Weights of a small mixture-of-experts language model, trained from scratch on English Wikipedia.
Size: 10 layers, vocabulary 8192, 39.4M parameters.
Below are experts of layer 6 (counted from 0) of a mixture-of-experts language model. Rows are named up (a neuron's input weights, with its number), down (a neuron's output weights, with its number) and show model dimensions 0-159. Each number is 128 + 24 x the weight over its row's rms, rounded and kept within 0 to 255. Numbers have three digits each.
Before each expert's rows: a language model's description of what the expert responds to; "raises" lists some tokens whose logits its average output raises strongly, later layers aside. This comes from a sample of Wikipedia text that the model never trained on.

# expert 27
Description: Mid-word pieces
raises: "at", "as", "is", "ad", "os", "ed"
up1:149130133096140140170142109140104082162133140085161129158125048121128111152154129128141118091121121126110125128110143127113138115110159086117110156089150120130153147103168166189092141145122154130117119137107090115162124141154143138124142165133127129107152080131138151113103150133119147126132124104139111163092121100124109160139126130114101085092156093169144130157117132100110094134141076141166089126123095177106094107103127113137118126135098096127105122163157113151132081097129091
down1:098116130161147098148115114134121142125148101136096152136125093117167146186096140116100166082128120099174120114117113140127154116139103094164103151137128177085117110098146080139161110134121151141134169155125092112131122152137153137133122147096117111089159093120130113114138102095119132145099143126137095110129134137147138098096114150154130124079102095125114116126139111120084167139079137124147138137098093099147135092161101117154131170074065132162138107163127122138138164141122099
up2:115140091126122123122130128106139090118119113126118116165086126108152118129099116154128140121121123120145179115096096101121103135124132075143135153090136118101090130175169122133133126113125109161133118157111125121098110086154167113126125122147182119131147153101121127132088113142084121138148104128114140114149157114089138156134181122156105142078119115097144129108132176138165118094098165059123128131126137136090158168126135093074133132106101126078107148079101146129168150128126161
down2:135176110146113130120135131132111145127131145107111149100152134113096095136114122133164119140095133121173111135109096116094111147080157142151112170154135113131116070136132127112137130108136119166133096127115084152121114164115099122131110098123140120128101147079077107156128104121121117125139177098128134142102099176107119173129148155166152124103146129126140110160134158134130162168112089163139080154098094149143091174129087113122166107139109109108083123118107137135138145131200102
up3:152138125157113083157138168129128142144111158100128148105123108100079174158145144095120122106110178111130136110211129132123106096092079128169157124102165143131114126122126156108139112146112153114098115132134140129141118134159124173111110157148159095098095122123134171095070134164130105152141173094111112156123128133109141102139137077155119202133140107122121148129113126128106153138148138144136123132136114194126133142123104162128133104116131107113140141116162131118117146087136147
down3:118112171109130145056130148155127140113088150098131104143147149106109129125140145089101146087124095155152143153127129074082180127135105121140122112134154115158131084153125120105124079135159146138133088107106142124129108115109107149120145132095162119130157128172152138145067119160116081127136130140132124139091106189139165141123124116121141106115162114142177133153104155132192170130139154149125113137122129140143132099098119092125118124136135143128157087148112122142124075108098125
up4:132138079168170147105133131097106116121118081145068096162051122147154106086119137123165148135105164138163126145151150138103121119149091119125170129105126126112118162141153126170129120115094145121106112116167143127137133109119132152126141107127120120165112157107131097099147169140128126162076096111110133106116080107089174117110129129117102140130139125123163087116085128094102134094097142123120137127113130101079152099129127099156103132151118094110136115101109144105127127126176106
down4:122159158139093134114112086109087129097130156107130174079120105117111102112111186138148125154108163125100127111109137107162082122113096127101115161132134157133129097150164139140081130137164126119136110114106115155130102105122090151136149106161112128158124160136093096143097171136124137123095126139148114139124130090172131131111139112103128146145180107175101134128110102125142103114082114129075102159126138163163111145184096116165119108155119171123101110149096115116097143114134145
up5:127146126128121131139123145095126135096102078110118113126119129150100157115094116136158131125153108117101109110141121139109137133199169143096136153111091097075184105152125084116124085140122110114138147080132129138122095076108151094152128141129145125180137130141113106136178134126173182135143099115137164159092131140121132086121164160105099118173127109118111134110121096121150124163124167134165132086111140143121145123124132156115149085122151144140143127128118151102060134145136125
down5:169093125127137133085124138141132144090151097109164133130120131117133127106115088106114141147160157073084150098109119136139104147178078129140143163151083158104123118130128110137152068122149141121138133123153128130131119115135098103144138140158117134144110119135135138163113140117150121105137126139158127132129149139112115162122140146100144118176099093121113151134089137147180086119104121086074139110143125146133155127093132082096191066151156119152154120123134141194138137155156129
up6:089118145154148112171160133159113153114126109135142160139087125114119134170161151129151141154116118168056137099111167146127147137156101138135101101118130114114129169089137145144124077156121155150124102114075133125131081115157129119096124138141142117130087121149128109114164132139149091127137138105089145100144149164140146110165162129102128142134116126158113110121175092122129139120168118075102121141130070152140156147148110156154149115161133108133125111087131131150104068145101154
down6:101108090151163129131113110125089114141072155132128095122120105111109111122152119131183158112095143109151143115081133116096161127114156135112112148104122156109149165135140107145154102129118158140157133131149135134137167126160165117177128108168103150133176120156152131163154146125127111122152094104132153107145122171167131138141158094144131108106136117124170123095149142128136133174097129107098147076115206107125166131142147114140140167136133126164101128111088140133111153170094129

# expert 52
Description: Time and period nouns
raises: ".", ",", ".\n\n", " of", " and", " ("
up1:140124153127160095137131134084122158121133123107142108096146079156118075103060105148107139060120190150105100147104133096099157111118131114157114167119125144124161104176142108155129144148122120151141092072102126143140118136154134141143128085077138147164149121101102149140096143164119147160145126111121118170099150151100129149167158118129141151123117104111147073140165095132147118139144150122114156148110117114122148126142106101123146136120126097150098122150155141162138127115134109
down1:114120125128132124122174130152115126144185156121094150088131102145155171061100149142130149162149134142154144103132064123117157116155082130132143110111116157095052134134091156124163111158138100122137119137135135142108111112101083170112143165096128151091140169122087115111108139163130148095124127135121134156153111122104107150141122137142106127132133173136146113168183150129140105125127147150148153131146119158149133095133099193143112106143161130129121112113133084121124136128137127
up2:141118137135135132168096108147105147126120151134132099153158136100106159110082150143140110150101109109204112130134050111151136094148139113161156115121158095140176169145126144136158146167113121079118124083135139123152133169112162141155093131142163146104101120122156128118135123087139104093130102103106145123121181151137106076136144144091109121132105146140112130089099119132072128131119131154117159138122109113125115144117125166150092130120147100141127098079152124132089120130134127
down2:146132141157157127166132133073102172115094161083119133120103124152121124097118163173159111082065128091145094153154141126152162072162077121151145129139092135136129149128124123141150114122132100125169100114142158119141134115130107137132105120101101161104108104152131116126162113146122130130084120116127191114158145125150098122145149119078145161129132087123168137164152136126133123097136126121133130161127125142162109089105138184139154129107128098117167137122150152145107150130092131
up3:110140117083156138154145132164149124148153140134124168108154158103150157125111164096110096148135116139195118134156160117128137135136131122124150157131070076185123141106105150128110117124131159160108148177125124117118129147070140112110118112137152152139137057124118141097159122117133127165120153142102148147131143113114121112161111121118103113119140113147159122158100106110172119114068130148153150129117088091107153156124128135175166099094139124126130088095113116153101144112160136
down3:084132142133144112125120070120087121147141140091140143157112131155100152070131129105166122116155154127169127145083128145136168129126129084166117117152149104177143140138142132134099138163119135139116124126150126121073143144113141092136102131108165191129114090146110099139055119144131121135130149139120103125139119173144095144145112111091129172103158136094144116148124136103135106101133116143146133089126100098117105127099099154133098149125095088128125150127143116109104122091105191
up4:129074106141121131139083139153135129126097105117075063145149137143164144102119099100111150148070134145161121156138139104138128102127144144150119151098125117144114158167118138135143067099154102116128148099112135117117142135127137140099113097113082098137114100148110171142146058100151142130113116125111152133160127123078146111172116124163146128147132140107123106111124165137089125136132144121117118154174145110119178116121074141135144131082108121152136177126126138150096105115137090
down4:118156090157104131129140112123133117078112143113150099115127140140109109088123061146088133146180130129088141115159090111101122127136101147159092112182111139100095125106115153147157204133123125118095103114147121093138119130173110117108101110111161086120134113110149135178136093115102155118154154126113121140131136128114147118157121135140146145133108108143124139123134100120144124169129165132135145179139132139118133099116121124128121180114129151122085199128160105118163072144136124
up5:156142135141086120138132109134114126112144137144141107132078112090134091117087120148144143101088104113107139136144117155161117095130135126119125158122095146123100110118102107115083140135125151097094117102107148144150113141117127091167151089143079113153136115125158158141185097129106104095103150115161117118084102116102144142135118112152114159140189091173126107143153097138091132136143164148129167161140138190116131148121106148126134123119139125131135094095117148120080144139054158
down5:182133132150146152147098161125139129116139168108140080135149160123202119126154134146125136126091154134117137112146125100127162145095179179122127160166136127135129129137153130091121158150108128139107145142141098107137128087133146109112135121133116113153112104139164128135123167129129088105126124110074155143072154135152080168135120140136144152114100157111155131160136125120111133122103138097148101106122150096115137115128050114071114146142114140154146120149146104137170129101110076
up6:128130135135124118126120107123128098135140150128178110106159106147155157110116163153129091104092137110211118118134159107105128111137143176132122109122119153141132116106117093142099109125125081110143183093129142124126151143170150127134136120127136140152128090109133128087147132150099033152117132131164150134094103112121180118117161123108167143155146106145139126121136110106138144120187109154126130140113147097137101137152121129109139190126160140097125091108133107107141116091165096
down6:147091114144160140151145130135140105135148155134087104110117177105102131146187134122180146108146128125128122096097151140083119104127128152094133072116113089121155112118119132165117118144155128118151132134094168124146121137100124112165138121106100157124125113166124118108070134139139132133109128175087126114146095117103150114149125108101104147111132113184111092117112082090147127103188129086159111146107148140136121178104127139116103090165114106112122092111156105154153111121160110

# expert 43
Description: Building and object nouns
raises: ",", " and", ".", "a", ".\n\n", " on"
up4:140160144120120127173099110105113131114128136138133144139134133106136153095170106151094101144107148136125136039123104118096116133096146075107155113096136146102122132114107113111124143171125126138117096126110135130077101121090111129124141127121158077102087144134156093091098138116131107172160094158166123126128124113120138116152085105171110128106110151141184133096154158151130138098152158136099124108119098125129156094121152132111125146157148087166167117130095140170139104132156115
down4:088073135124124114177108179143134114126135149171131115099090136116105121134100137145171115091139131092155176151159152148141151102129166130104108126095155102155089121108128121104112081078111114141125109115135146113173125134102098143103128132110119116098138126136112126112141081115127160133120149148122074109115107080135149128152063121134138115129121123161104123152113095114151130114117140148147127129156147121087157142076133094082118162138144133164153104154144159104147139143168148
up5:130095114138114162136093129130157134130092117144160129082121097128111097122087114165149092119166073140114149099122101120141091123110154114117145095119084148147119087100116144131104137138138145118151129139169112110111123053127131141163135124145094162123126103141094102118108160142154124091119137132139123103101142139135139094134087100143075106096104112116103095142112134126171113105120103100139165123079087120090168129103141086104143102125116084085129120095137115156125123128161124
down5:148167157092103106086130122123138180127142168150131146136168128138154165140100138191086115132121156062091126134119110120131115176113134145122104114152139134167160134161132089159096106151149143123124123092123141137085184129154140150150128150204107144109095164127131165110119143143150149130150147127103132108139138136127124156153117111143091123163147111145128111082124108130120160103098109134159114095133159106113104157105134145127127099116138133149096161124122138144112092140165125
up6:145159123125117103120137130126120137138115091094110122148141129101125094140116140104143136111149105117119132146138126160130098172139125143067127150137170171162130132111123174112093132134109106165064128133141108125121153152135097127122151093122130100104090166134106111121134130130124097099077138125085116139131124133165116108114128122126148151153176118141073161127071095124153206142110165149126174181140140150137120131086119133138138104122154133131148105098134132177158101140151100
down6:148146154134143142128153126128143121129149132125132113203128117155123148153091103148121128134113159100136128129118171168158184132085109105132142154113115130142136106125144085085144125162133185119140153133137144115131147094127134086142121166121145116138113147106092091061102140112101162079155145130128144150129112117128147151100129103083146137114122123106137143130140126136159127131104140107127105153172073092125142133174130125127105112127186133133106095076140144191140136119092156
up7:127100131127172121116105149078126111079152106096086127117181129141129140136109148101110122131111138079117102159091153122129152101076147135094118132129148108133109110134136096128143139157136079132142191149121091110076137123150124153138102142189128132118157143145149132125090143108128198074136119127108134121129153104100135105119124158158151143108168138134149119133135114127093079172137156134122114140141164111095127106109113090130089110134151148126134127099155160158130154135107142
down7:111160148132122177129098119143135108122092159089115084120122128088158111125104124103107131130144141155111129103128163085124132072127128081167145136137090109146159107108111126153152122153150142129132128138144141133132179092172112113126081203171151137087158124078095122153154122135102141105144152112146119099121133137139121115102083109127094110137127122118122117122104118126116085168139125113130128129157137101120099083137102133120188135130118149113135167148155137103130069097134110
up8:124125126116121127168106179131168115145118157086128114135109132097156170092125139114124120146124140117144101142120082120125127133109140090115141129136141028086104133126120158154157130117158162120186161132121102127120127161136135128116134164094135134165135100111092088129126137179120100102136094099120159152151114159111139090123149122085146081147132133113132156136110133160133106122098163128161144131135093127163132146149135126144152131143091133124101129097173093092157135159101097
down8:112137112106100135155157130119126088136124104122144099141129137112130140104123122074134141146149134109142120165139102108159149157121152104172108131152117065119117137125090155142128158138110128071171144114073133137142178124150111114114124137116115162121121125122143161141177060096134123167152118136113109158126140155110106105087127132094085146135174094140094174116115128150132108123133125089145130089148103150150140130128099191160117083141101098136091145118159130136117125122152103
up9:107137092180106122127130139140195127145087122122156056108126122114115141134119176123144133155111114159113123125145101135113059111134140123142098128108150107105126107116102145127130138155152146129154134155114122135115159135080094140100138132087138130120152151121150134130140157115142134108119080181106117114140074134083126141094102098099124104185139127086106124077130121134107177155160117078124149119100141108129120122120113120123114169120129138107109131172148127147099101149114169
down9:143178124143152171136147105123147136171147118051068129123103119104151117125153158168101108132154124126183125122130141149158140103145127091140128144128149146162104118119130113132139142117104106110105163150068178097122144134107186127119142181111095164109186096101152107093073129129122135137139118126138114154150109143109142167105107138126142108133089096150140094117132122132126144123096081106126158127113147115126115109122109148121137149104164087132106123107119125132131153145111155